From a checkpoint of a small mixture-of-experts model trained on Wikipedia: 13 layers, width 256.
Below are experts of layer 5 (counted from 0) of a mixture-of-experts language model. Rows are named router (the router's row for the expert), gate (a neuron's input weights, with its number), up (a neuron's input weights, with its number), down (a neuron's output weights, with its number) and show model dimensions 0-255. Each number is 128 + 32 x the weight over its row's rms, rounded and kept within 0 to 255. Numbers have three digits each.
After each expert's rows: "comes after" lists some tokens at least twice as common just before its tokens as in all text; "raises" lists some tokens whose logits its average output raises strongly, later layers aside. This comes from a sample of Wikipedia text that the model never trained on. Tokens count by the router's weight.

# expert 26
router:179141149179139083123115103122070127084128197110123135098052113201127196143140098108165174143172081084103088139155115143093126109145131157126130095084165137073189078118136172147097140124132174104096102146107155203125109114073081129114161173123089131111179156112127124077117152168160138130123121087120113101113103088108081141090160204141076170103160147107096189142148193098125109162148140160073210109124114112165122142144171123140196100114176090163155134175116144169129125183116137151114107175144103109167146107154110140189106088127126098160164155117131155183111184130149158140136134160087157097149148062087121169096127135140150160143116209134179106124113106123120097112105122212107170074093101090144171159128114159131135108132139163153126087141113105124165058166158152
gate0:142124095090121107192185187172150103163160109103149132227134151097101086111125095142149116157155107082139064125097155119080105098131173148118125166141130185203107126131103112083132162128115146126097151102112107172151139116158113143144149135122112079126147089135119043112167205130120114100115133150155153144068120137183135140128116157113082163118144133170222129120142142121170141135112126142165083055107106118139152161122063172122138117109109139139101096150081121100146094114135153165118125036128071115143108149155190084140134085179146075122110135108121070156198105124121142116126068154144100101155098051084075150131193174133173130152133133130050175172158130093091128182107099105142130119126119144081104154118097118154187164141083141092144149080156108151109099148156068
up0:124084130028126155100106134153073130147120168057141125122099126104128101135114070105139136161124083165096116160119121237125129148082152136147130153135077116106151103093049112120096129146134096119145163085137120121119154105126146078150089134080165084093112102096055099120122117091143157081138158152129097067130113164162102118119137141045163079136091104152158118127142157138167204115107112080115163124149074141164106133108115070109141152103120105169091145108140099156189158167122108108120164094135143115077131098120163049096155184086145092122108119126133112145149146147124175112172159146148167169117162131121070137211126125137120167170133110170139141086122209094110159179094132112166114109108145107148066164088130116193085123096161107151097181095044090131156122140173120
down0:080133123170153132134175128106087126216099094130123109103117141105125146126086102061121114177153089132084169142138134180166117120144130142102156134182100091188130130150094124153137072136085129101083113114074118163122186177162084179144104109143204128131160116067122151114179143179115137154113168146106156113165056131146119087183176097128096158097143131165086080124106166159112116138151124130058120155179141092085122113158078100171136126060125157141095205114049108164165114150049106074086132127178099146155157175102123117128132120120097132198147154146194113097122130135152167127178143128143163141137071098140117126148092106134111160129143119175184138120195043097145145124163126079089110158141162116141138148161071177172127096135139103113093101110158184144135120133145121
gate1:110137130142141094135122089091143054126092121130122119103209147119094104100164168144103127140134176095112141100165103093065135128085109149137147116161085165084160166151188120104133166081128145159067147166105111180101087141132029086108056085166153113118150139191170133095132120157114133178125182067102146094112139141172137220112189129127138150145130113117084134123176072130122096167136088156140198157199128139153173160112137088095134115064115128118133139127127141102114159121154162146146077127049141115121102118157171125099139068059120163170132128176109156104126140129093106094121125116137122094101119121103049148161211143194085135119103148115111169145140149148056169131141143111132150109130132157149119183117209128142130136051147107118156090140100089148127109121161131
up1:090148157148095097101100114141115134087177135162180127118085098167185108149133112184096166138124097112133141066111151043120141079050168089149178141180144149076129129142143150158150124123152111145139154152146112109095136132063146122077076048151133137113088117161133141119138133083050105111120129050137144142131115130048123167134184163134123155109097135101054138138206106194143090119163145100169126145155166112118119171088140073163116109078146116160183120138139173092111176100157116144143150206146088124126143144135126186142097089083080164105159179142111145140122179137153197104150086138194092156116136151111140196120155157084103153090150136131151168116115133084086166102151077114098181117147149152161151150115166121162132117110135171155129081143115114123175138178101167
down1:157128131132201151130143119119157091146128197098148125141134151150167105148190140166068135160173102183115144130113172219131137124159126197092111141102106102194139115159154105131132109136116082108088112138144182076147192170169131099173103146134135078111100120157163174106171118097190112142074135127042103144121139188142132128162161066152115168148089106144159196192153143085127179196088135198113134090119177153107088138123138116138168142137146142124151119079136172182130150077094198182134122122148189123111099164167149133175085124161167155115146093098127100149128116118159175126140099141163115177141140127152148064106139146086113046129097124123155095137154118140138158091145129095138163123166131126083151134112121071096093107126173132130182092067144161137099154109187138
comes after: " ", " B", " A", " O", "A", " a"
raises: "s", "ic", "it", "m", "is", "em"

# expert 12
router:127108100099063086151097145150149177129117119158062113175096199147132151180174138132131149127129165110122174074135155094105141098143149073155142120166137102130085218095151168151207144119137119119096084177122093108168180118148111097178072082120145124128137118139168176110123156138140109145112138100166156142140184112110202186127126072110138138129108116154168094068129135094177096128086135138130160180107131121129085110105096112090143126163103103154127156100066221167138157096142142142139179135159142181087092124134160181120153122105102126142118131112120124078129123132061113132181143154162160133156067119134148145146144120092150148143124166147128135149105076151177129153165161117098124194141155110040067143185145157081121088189169186157091126203145079165137138093114153
gate1:072113200130094096113109081071132165097132149127117172094115121100133127120131100098120168118113074119127171125096097139111150085191102104134117145127162112128113188067112185120211191121142120099091116159121131133151128107100106095112125140132118174116108173091117076130141165155099151159191104145158111142144121132225116150148115093096148142154089079176143099095112116101115099146143121175085176143106133068129109146125140101137066123208170102087158079098062118103148131122138134092126090104120180115161083149122113077111086109130062107107100140182113133179104152127124111151129138108144147067146107142126156118171189115162102137138140134142168058132093216166124163175079143173128181102069137168119158152108143142186126169104096084116108160133158131127125024130197107
up1:112211106137087108136117151111116131133126097107138130092177141045124149100130127141161134085141093109059112127137143118140123152197132096146094108165139098121158143156108102181138185092131126130142159150205123164128109071166181120176142118096072081078083140156193090146129125124106100130093143089133069141143139144133159149138119129100132111111127136149129190139118213179103102061095092108146131147114119171087093125206109190123103148125157167089118190136107105126116110169108167155159112102092160107147130144127194118105190079148112146183186076112176117173155121137156091095162167167155172109105140120152081197099131122146091108064119156205102159084124149131110127158123186166126120094198119172131077143133129187089094074161152105144104101142083106135139148103131092
down1:145138140158095179097148124121127132174128196103164158097050126141132057219119152152139161145163202162186136146127145134099129169088107118089142090121148108106132098060077132118126110139150139172130103197098171063118106139143202096092137114136125146062116125134099169143143118171154094139103123150143161135141141155131097103106145132172150133118110080096159077118124112151106101117164157155157078110147104077177133177138148148121114127110153211125168124123074093162057153093157087153073119154195139108167146063091076085152141176083108177129074158130172125110182123163125143107147131145117100184105115108125110142102148173100153166146141115108096125110083112088112109124125098093132137125051124179152138111166151163139188207096098123122133153080157085120098122179076108
gate2:167136135201127197119110151188068092150122201104168102095095185166125126192124110141169136159134136142105136115141127097140148124154144183147150069127148135119090114078161134130117197078120170153138133144129126190186137109131082155103100147152132126167134116117111091080117121090092171119069081144156175063082123103118127104136154109120113065077131136082093130141176134139164154147165116093068087085155188124093142134093094128102148127144136109137047137055131096150102169090151097112213111121137142117123138123124159175090075123146160164140165160171131094104128141143186110095138112138114098151129101088128110159118162092120176108114139082096157120085172059168114116193127143198175171144142133143083108079154117109173145113163078161107096137162208113090129103091129110
up2:078092167137088166155131140179128147119179149122114111062166159182153116140150162118107083076194146108129176081195163121160143127095176127120107140107171116177108150186133036161109117139114149119127160134127124108137151196132161137170099112082051115184079136093133141094150123094121127108131111183156168114176147155087125159154166113119072148115148092175166120166139127115131097183151090090152110083101158075096103058138148122108157157122107112133156174103143112157104123077130133124108178108106150100102186180099153096124116129128103140121100183126152110041144078119213147096145127151135162164107116132164117189141097123116128104099175146165146106079073142190138148205120120108120181161162187098123122095125183126124108111094145110071065156120107113160145090140156106
down2:106118177116109132127140113176114164175148106130089126123092173128143170206086121148145113121109133134131175102172086182146149170111079115111135097121116129111143109139147123172111114139125198087123107130131067090160140098162158125190094113118112153120133164174105181114129125127133042170163120114131054117120210155140065167099152110107172204116138098162172103131064116161085107110141125145117103166176149121153115115154116094174105148099098131171168156148111085070146110165128168103077144119216093107141187139167105080115103095171149040168111138093126165076135083131137093138124117199076097093166109097155118127114150140100132112125133102093030171179101121082067185092102135119127103080078167142107104120102139136130104114110096115160163164129118118106153166147114099
comes after: "\n", ".", "s.", " ==", ").", " In"
raises: "\n", "-", "\"", ";", "|", "==="

# expert 13
router:104124069129178144125093089105165098144159086105145109036100107139181077120143117112117098092095181140126177130159114086144127095101094142157117168182177117152163173126166130107147175159099146132132173105086105090131100183120087106147164182137204108185068141114140146112189108132116091124199132153101124153100139102192129175139111172076099112120054151073114099159089091117149088156083109145145212075122080096093116071132152157095114185139106175054124182141113117117136114137104137137176153095155160098106139139142139138128124135144135140165050119123170114093123090123138161135120097114187107097115182136124114179096087127122149095178128119128148157104173164161140128106122164120136070166094175115130100036087097143140110155170078142124145112076113085136154154122111129
gate0:101127107094167157094090134137132137093199038142154103116154091139186152114158121077106104175107098147181124111096108129130199122112189132147145140183154132048111135136105151122138172093156157147096141148140098094135085183128136156095132137092160122153127108105115141138100085139074134111142133084163150104152125147115072176104122161143156132095087139169078076088058150130122154132157092174138141188079108162158183058127155178169116076158113114080112163122088141083121125098152134124166074076201125096120119164167074110150091186109136093099119144162105107106120129148126063195159125093152117119179171125162141137129135136176129106068132137170107163114154118095156166145177144169210097108119204149167110100139097162151110128145100110063112115129150106170141082167114155
up0:075109127097162156166102113085105115136199110060202104081152126077181089160140109131135102122043070166155135134134157165106156148161121107140135136140113157095075159106202076077166211132138131137181134154142141097120095141140138165161162087125150095088184110129156123180158118083119166137156148112106138074133131187119124104105103139153167155125149162081109090141127094112112118105079113115136108116169115126175135122102139121171168066079170086106108162114091132147096089141086136142114146104141092132152073112042114139079053203122126153124160151134107140098219131121156077156120123104121134133119116058072130153097140120125096082114190141162158134124108096068108153154142134103079117203097185142106110103140110139092106121103096109138130138063186154109128110106153125
down0:190116164071194132127149101145123142088088171113139140189102064089150109102163160143150136090089070118100159112113114181108093113143140089151127126072092128130107064089116034130106172151156130132144120114132177112136176132179154143114136116128119154122133097113127089102124116173112123159144170122097166134105101182169161102119112159183121098125146127078115125125110098125126092106142144088101160073161078122098180153114101113142093121110093150135165125209116196133124193125132066126132127138081176173171115136109100163045160132209179103130110202195071103109114186156156098133112156124093156153165120138123194119138144163160129099073132159152127169116157099168145133122174151145124184103152154163155140190141103167082109125064117188111104138118125119107051148110119135
gate1:121152099177112137089097101131117114105123112202104096182131059086125166070145160153158107135133133182123133116091143085185167169097128088142110128143080145191167121120151164120073171122170071131146089141097136131106159084105148142086168155111145110122109153118197137160132117130078112157082105168122192120103135186089135097136133187117121123106146105094047082116195114113151098208152118128157105107112115160151106141103034113144099148136211133167105129141177106138098121140119040096109119122098121143127105123137151155133146089144114062052126100161119136156098134130105101131096112124090123102062163182138131119076170079133104134150090133128159144059154193131131157167136066096177166090167077113153103069117132140111106135125144133126102090114187094133123167096086113
up1:111130171073138110124170142162105114134171154036140117187121156147098204212091158117080143105113145127149152197117158103066067093151153151136131129108163144118121149113121138126144087123136113114097151168157128151123108098117139098115114167112096172215082041180063100101108160132128148090141152132168124125203085118134219130154111132164154123137129147139151154170123183098151164067192117119117127143159095120088154146107182134149137153102139147128121174126150176125157120112142160143141108217130090171125142134126154116146103169118158137170116117081117093149187151140146124128176167170083106163125100099157142121163158174096207138104105038128085092136134120151134095135121172172117106098099148131122186190101149099112125125109133088153125181163108198151096100130126115
down1:111142120156132069106121176134083121097229111074099156124121159102184119193186125150115077120153118144147093081117131118124109152147145112120199160111155120118119122097086173080104148182144106118091197138131139138106132101128121168091200087161154132126127153172168118130170074102153116167122120180155129168112117096176192143118088113214098063114170149118131054100128149111146141140104173138146139129112127134143074143034174170111079113135153119126135122110107153168083079106146132146172053126151132109130110141129100080155143119113103170119104136146165077108124091144169193136170121092141075163073101142147117186112135168120156141144121104197164094119117065086162093168156147092084143145172106133176139090104152108111094165128123118110162122108103113138169127196074096
comes after: " the", " a", " and", " of", " is", " with"
raises: ",", " and", " in"

# expert 15
router:091159146123115104113082090143137140100104139080126125143175184128106145139188156148138206174124051138093065077136174116140156122130176157167083094095146149076113118129137171139109175076121146144189091114098163145109135134084098151145107150143104138079080130138129135127042062112137152138107090067130144102085105074107096093115112127111098122098146129105067096143160095135141183094165129040158100124146122123127117145130137134171113077089162116162127093127122102133115148142170062179093117156176086158127165046084156161104098144152118110170172166145098081180161127103175139163145158137115141087182128157117102150128093089100116120106142173144135120138113135062121100063102141123133079097104092070107081135161120144109064128160151116178175162158070103100116189180130130
gate0:076115097054139163132138149155074147089201131105147118093139135173141159100110136121125084079134112126176145150084129097066087159107124083088103077100118137127127117094152136136130110140136078139091140137126171121130177083083063159152154143135114107074144167121171099132111179157112116098122138113150125158194137118133186156112041082129118138089115058112159089161104141079168149134136143129149099127101073135174139116093154142168168159148150052093136064056156140164098165143140177136176082173150197115112155135110188132100148155114154104185140154167176078101067105142063124142126091082091138140111125137117126089162145115074114135094161175103130179120128123168098100121139086115160172115104071130125130090169163160135159143170127061093085197136130183120120163144146102
up0:066118095150144122104134150102249204108062134165157127189127152141120130106083158145080152106113104145111115072143145113188164046155165145134144081138144152103116122148084111108151132133109119122119094117121166123088143130182136124175096068122126129152104091056166145122098143125126126094101133120109142148188154157163149070087144105134107142114196175152168140173149096193125086162130135146069143098101168088151103106153091131118161141106083109105173109105164143124137158106192092069148141112145105098137134117123120127165087162084128193110124146165090103131124140143136116141093006169133171147058131190158156165108138110129142111126135142085128060095111121121188101133104185140127101130116088133163142127175144148151142142122074133138160156141105161169059066110091138
down0:083164112070102145104112096134128084103158130162154114194061152097114146179117067149165106088127113082177068074112161166114042177166127090112143137108131149115140127144152185167091188127145138135157150092128134121127147138124155160112183141175102171085153075155090123117061176119185075105103105150145162160138110158149123149090117073122097157153130207139187123163083112147126104142134073154096125152172145147137151137140144161152089131214164060129132096170154145132098110130082112114122100133080125087131126136153121113101160145111088109119176084092084125101137182143115112124131126108149152119089125140097156110084171106123087141082120143130133095056203186054146098119126118114144128169105077050172156116111156124147113140144164131122134149147160138110081147212127183
gate1:144157143131169059109131149128079189115125143081183111142097124163123160127045108116151064110139141141181076122079138053180149147098174172117192122136107163075156086092150126020150148169162132150097117106117115188161166091166141052126152115156079167190148145168135095129118138146103148099137104117175130116102159103177076096113148130159137185106114141148124140090167152172131112176076154126104151131020122128160136113081115194142095185140080116152123079149102119135141094145152144159178131115149122160107121087119097098141100117153114138186112157123150111103135193170131135149141105145109114108082166122143089115167153180158081167144063166142141081127096104144120182097156116093122082094089153150145106114129132117104108154156088152129171155128170150119119150096101174
up1:098161203135108107080170136163106106112115084104162093152047149098123073106117124078117144153127103082062100120159151176142090102124081123156165131106128104077143129077145123141075060066148097082202094141130127107173120131138145115131081109102144139139185168090170123118160128165092125136120108162085106095092195132136117103089147137148078118160166117127101102164103119086108107124156141143148137146155134065089074129195164081118158152133152159171183154099206155110138112147120147095155127160085093071160140127131149138113181133115113125183172126125136193156104139109123106159124120139166103130133197176125095093108163074123109127121067179128051121092134162094101089195094155146132112114095123198097137130071133140103115120136119143159109134052036105094137138116123119
down1:141055155118167107136000156121115120088165130133086128122171189110108088126106035069145117136135094166084077125156087146195149116141060059162141137135177166115120115098160178134104140182148164131100187111154122134194103127155119107138097122100138152111081148141104103119136096141131102094103123171130146126116153109144144113107138120147135143122117091146096137116148112127117182166114130098094121081152171151108094149140131081093130100120102082145193084198116108094126137137109151135149167191105080098110167130170117134169100184161131091153134120132106140140163191146116112161078137132053109105095139160090085113138097150135137126124081123158102105126114178175119133106186133171125133157111060155097083159179187068151136135099132113145101137053114176086128100059074143
comes after: " ", " G", " D", " (", "-", " \""
raises: "-", " and", " or", "/", "g", " by"

# expert 2
router:157179126079080128109155153137105101119146155054099149169108090144125111147146184168092165140105114174089101145125172128152121162164183092151109132118161156148173173098102136185135143108149147127191160167183112127081140119126155172120187166149128089080135114098151138118135161120135119125131152065068137088082142141061148124146083094136103128124152165070074155142127143136064108097119117106161194092099112141212090144063053118171090170074135137171105106119110168116114080168128132155103135147126069142137108144068163146127157128119084097116130104081133106091126088109113128107143125117046175144134096093096074091088145085103104122088175111156117133175096126149143147156085121159111188080111110101136076171089152168102142112143160106145090122050154137110125146043107158
gate0:151115160092142173151121114100122103127165174130133104087149171135124135090156112124125109169108111187100088099142088134098113129095118036102063102133164222125178106041083110086168109168140124112123166084100166152110110088130093089165142191058125105103158143118143097113125074094115121133151161117155102134120129186169134138129134105108139172141169179085116107099141170174105132130180164079109133125152079099156193186147049086084118109081171096075109115091135157142112130124199178143094185110168124100117111159095132151141132179173203097119153134132139066148136142151166099090108116155148137098150114146137086130152149072127116088109083138099124121143176103080143116132140114180143120138142134119172086122138154099179099136144174066105117146113161103109145145191144048
up0:056078081165079150085152129149142168157103149087172150201146078111108114118182165159127112113092150057182167106084125132101098123123148188159182142120186096104138112112110133179157125090139094154087156131130149138105209211158148155171114105180129132171108115092122155184158162162164099142125122136143149134187092099132090114169150026126141145107113092192135149181149098069159159125128085151130102153119118138159125090128116117168099145164181096147205162131106120123114110129073090142178154110133130180116178126158127113075123144102101165202159114101158123142106155139104150134154135088094064151121122152097146165116093137134111163143156163197112108189122125144167121119135150145136132096169169084114121144122108156125172135206109167109172139144081124101106100093151171
down0:096143175153092188124081111078140103094039090137192154208114110150140119132097140215141166101132127071121117088112107108103112095152170133093107150088123151148121116125112111188173119186154143124096099125110085115139153152116148104139117099135122160161129130157151076149086122153141115098095087112082152128105131101152107168189162099151089109163177070143112160121137045122109120133126079094101154137082166138134137115188069113164137130185083128135124200145122155111163115126107111099119100232118100150146113116131142152074151183228126106104135170099133107155093115153110134087135156136127109158127147136095192129107124093132098111166127153137114112206138126141110139113157104133203103141116092125086107124146126086060086108129147159081127124040212107086126087112120124
gate1:115096106073161197097112114181112161150139126073138115114114142084122164104114113105143171133140199183157087174121106175126137150102146165134188162180114138096130117126128187126100125139194144121118204138112153076096094156073095109117110101145165124147100118114197108056113090107145163161182121101116104140130191115106119132119107200169114088145097128173110155111177064177123117090207145173193149101194111189131116159078119148156119129117180127114138124162107088188150186141107066124115123144146165201127132068140150146162106122159106101177149111142151150157100112104135079090123135150052116130119087160130124125180191082118173141116099119075129082165121141121122144137134136148174120099142145138109133124092111125123168144126107080046085130075167105127150172099111139
up1:173134118091105132184099155200081112158107092086132130061141099132125099164166090092156139143105128113109133126134121185065108135100156090161131106197111141154123075188125126161105100152122178165154129040091150121138114156159114163171117116186160111113131109117156157137108151174086132146182141071086131138143180105103134145153139148122081072145150058105058107116188117159119105038159135116158148166143136108159126064054090107072113126099083180160123095109110136187132102106099122136084132110128150172131144080090177163109141122137130152213180100140169109130105131103129129129175148123163108195172120078042133079225150076113156108100133142128115109109154114114136128126104167102152100120113136133122143158119117138121164074157168095089115170131150108094136161104118128
down1:116129053142146174172145098104136122156183152115119112108095143061126120100140107154111071159125126107161115089160118175144090173127126089099037088070122084118137164133134120092128192066156147143159131125143188133123082175146093105101112078178109172178108099177191162081160169122130150113169133108096100117100122124100164145089126120190077150102096102156108171078127131105128142088166089163129151111140122094157120198148137115084091156135095126145134083107131137181152135096091109083073133086056139191155095092126160127140081195104095113109185078182148181141157140096143101104108086133163122148133130153121129083082096075120124171208112124167132151120093131159141140123177083097109094111091176108171113178177107146094149126168146128150089138157071142128079142118128141
comes after: "\n", "-", " National", " of", " University", "=="
raises: " or", " |", " and", " the"

# expert 6
router:168108155153141170125123170120130129121110108157163159087145131071079154159081127114095117082140112120201183087153150114156137135139164130102091103181160138154175189128123123174169101101089143083136136143114145085142160162137121134185078134109145111142073151112142187101136185103101101112106152154097159090140142200057140076090131154126079105146096130054088135120105127165144117088139083187189137151151155129217089192168140170181086142120092140140158078130097156150078118075133126045100099134109077142188117136187142129127099128119174137094095152117136146053159110138093083143110099092058162185106111123129077124115166150176134135126111112165091147152125129152117141070105120149163112129088144123160129174121133071099164100139098113136144170052131123110115078094146155
gate1:156117158066116112060150136130094097135052113130160116121093116130191158122118110178160124090149145126126142119105120141090154080135083055143130103142184122156182155132097141172087107100147136074152126193066129113156099165113150144086086118137128196076150073118190097169135195131150082126157187145108092115167125099126145129127115102156154082164096150114116190124172108100145091090093175130152123128145182179105128155031188114113133100124106104145100111123135148135086129152085107144110143093071150082091119156171093133127132115111149072162085092151103133142099131125141134147119099103135114160099176098184157120140250136076136103153159071134104148088175144146060161139135118138086104162123134136178172127148109110124079094204153081165139131092119127148151122089133100
up1:175086166133100107115188123147101175168146118119124108146150149143054089117074130135051171099118139100167101142189075157066140131197092145155131084151061109156102129120118171118111105067134115106126131091101136088094120169135092070164078104104149093086176106127106127106137132122144154119084113151064137096155158133137089179139154115067061135106137072147120186134138084071130145075149148121118145128164142158113128093138167086110182144103096096172114173191178125120162196118143127130132072153099156145097098168137151088115170132146155122130192056134112152124110172113086122157077129138154212187073127152163130148153125147144070128114144143159104102135168134129064123137154111173106108136077153100104140118084152171134109104088197111128108112167079182107124149125157154
down1:096138126148137147136188091127155111131163187091096090064128138150145184151086092081144095130145131092095147120162124110098168139098181114129168129123136167122155148147172133167130192136099140147139116168077124089136112137105146141124098102174089110113141130141125192083168133126145104149135130130082169119118125121154130147161135114141120103156128098143120199126111087085133184105142142116126150129061103106123110124132130121124195117149092088144157185116143115126055118110088157128139089112102119116123159120155107115128097161255114150188162125148145116141110142115129093147138111150148149151143168082166119175128158132097125150153216117132156159108183129111128145099191178102091094143110092095120099010146079138110170124126188179080129184185100073132137142171116118
gate2:132159167111137109101067106101108145137112111106150125112074083104164101110170190149088105074124137131139122097027139170137074109153073119061115106139090121126172119170125115128127123114144112167102180200163180177145125096143093190160127097168109156080216122141148080082114121142062095167154117144162089118117122107082110161137131102127113144122144122124154111175156122201113076064098138137122084143134136152140131180130153127143110109138134105145153087085148077124140120164147166125170148112133149127152178126140159154135130178143084103151153100154206095102123155090149151117105137159129070065093120092154149087158121117144114129114171116182139133083152137114131088109128187088149154097161123170152148102172055163114131117215131045153218166173136115172117105150156122
up2:126141097139160121154160154183138088105108116140171172193112145110142132150167120134141082150171108088105168177175056123184142146174113165140145102113087099094096122097057154146114117142107152118201126127143156068144129164174133126108106103172106126091150168143096129167133088092126108110134150096166171083097149096133098172158089113093121108111134129166113111120157116135116123138084100066068145091137152115130198144164111129065125091184166161160125138166103130044102092072155111153094165158142173155157202138138090123131157115124111064131161197169134192073145147126172126139158072130134136181154112115155167145111159203169065145154098128141068101143146119113122121172080135118096086125182108108147138131055113138176208094097172133110170137157134150106112078115110117
down2:069088157242063093118155116127149092125149152106165080057097128124179136135121106181123099156085128083083150174092119106152089158171063130134141050112133076133144143097145123119125157161194133099132110065107111141123132110120185147158191127088130106144086136166164110100184133140172118147075111168117154146130102160163144160116142157091132150101128118116124145156140102110153092130096119100072099116167145145151109144102148137133146130161154173025144119145153071133140093130148089094120122134191036116117139113088150116148130113195039137108108102137190113091117137143109171138033133171174116145127083113153124178117143153174161150099159124136082118124178149114118148176178073117142115136149098106088125081120121136106188104177109119143125135169118120151091105148102099
comes after: " |", "\n", "|", ";", " Year", " Votes"
raises: "\n", " ", " —", "-"

# expert 18
router:144082142141161145139144092118079154143145137135129173157089153120172142078130126112160135123188123104161063175166098127077159169091094120142192123084120181097125063122121092108095087119121172147087104143130077205078077083129082188100178170126069151118167080127118050117103131098108155083124135112128128139161161136162131072101140194124199156094115110203144151117171101122117105110133198164085114127123146104168090108067126124174160128157175093096145084142136129156151097133104126094145155134132067152167205104132068144144148093152135097120125137123094102186090187124168162120124126167089072136160125115151120167051115106100099135064095124134144144116091154119114087135112154099080154108128086113129192117148101109129137121162108169151114070139107108116164103151146187
gate0:188142162101129145133160116142129127134140131086135130139087130090173112103091119137168125137161119155080137129170173076140149146100096117109081171172139162094083135129112138148172121172211126149102176107087104106134137159138097124095152184100123130113108140096119172068098133065105069120121166157079182176145054146120092142095143134098109165138192161088155143135202110205088182124149146122132129131148132065136163089078113128119074156102106182161115087120120143082071194134158115139130197103096094101129170114157176149220125080131092113138132118185101102108169142112135132131118050121097126097155076118163150110093166132097169149139107133106124142190101103091167161064132160102076145124095211156148137148115120159167095110164139136133109093046137105111122155148152128
up0:113118138171127071136117154155164169079126104141091164111173157122088086112153173142100113150094057138118098149117141132170200092169126148127169071112109092098142148234137163135101079101125133065093075131127125136131094118174156124113095119112147110182165124164091107170090168124111121060111178117160072102090188109137127121137078133098145116065191145169085172150075154156119128122071107104156092090084160179183118152130142114129134109164149125170147124169105106110107132100126082081135147097141131093158112131099140098124105143164135136166212194153096140136132063108121125166110146118170120109130076143116099079147113110133121242150135098129079101081172167123138103107087130175171079109173133126135136093137079142116156102070076097106143115133142117094114177097130163
down0:103147140145112125140143097116164118169127121104119048132155124201100130103107153126099128115146133192136179158127195173126127113047124105060101122102158165097092084121133128091096122135166093157123129161119094146115166118137122141125159140102138155130133147092109059141149153069088102107115084086101077139080091102112091113143160149139137142093095248103061173047135114154183101116135160124138174157137099126154158106143082140090083182115141117116198130190122150103127104113159126076078131078140115083151097101128074131163123124226122118112104172132114161195140130114169116116122101151085134092100099162137140126084129162134150115139091185165098146112170188115127142113140139105163154114123133170097148067118170102089096145109165160093092116070140095098183141194170151
gate1:187129136141151164142080152121101159177184121131064082161170094113092059168167119198101102135087158180133079160099069143139099156110107147137085210130106128048111146092178124133124159115160151133114166117117111132151146089165117130164127122125097142109163139162165078159181190096116090118165151154159129077141204170138123128104146124154121175153130143141152144127113091144145144111049105112092154119162127156163116113098132154169205180106164166094134111095140157126125161131128156124179166145186105114166142109108140142127117145152171144093079111206091068120079086139139087088167119093087149141093130172128096157088147099134170174127115057077115092110159194149141146122146093096203154209151147150109112122111168135115124119124090100121114113105142112138139073190114140
up1:163142123153125154136070073140117091190157124143170112116122095111110102155150110180169061055078161162116101158106136124164118158138077145052144176103143137076066093152196097155125163153124126185092161119177126152094166096115109137147155097141132208128141145116098078107132133100117107103164152135139101152131099141138113131124160110185138155149125164149149131162153094159150156122164123114113094077151092161124113143083132111133147109131129115197106105155148164070137114156128105131166184107163120188167162098140145148138094162158104105145064127170129068139179068170113094112127110099122096124076115128173065153067090109078124181058066061121144103140149124137170181149128102125136185117048102151108171123106114134116122162091084137153151184122160149146137089203087159
down1:149135149125153094140149147079119160140116114146145111159108170162117120080155118108100117127108062112122097161069102164131146136141150180153100136135084112100064131185098086137062071104092150150190155119095136110035143118170159167103131118055151155138124081103123105141159100131157088166119120130107181131093093162121109130145115147159099165129116138146087161164142114097114116133159100104058142101166100044092122149138126102105176160175083136121147102102202126141106079140119100122052159168119087100129116116133129218122165150115099207124085162163128146177108137100123103132158181199123128123159077102132151082080156144151141092154129090166079136164110164119165187171148098113108140090182109141182110158126152174110097072137158127167108108145173146138068171203145146
comes after: " T", " M", " S", " Y", " K", " W"
raises: "'", " and", ":", "on", "-", "est"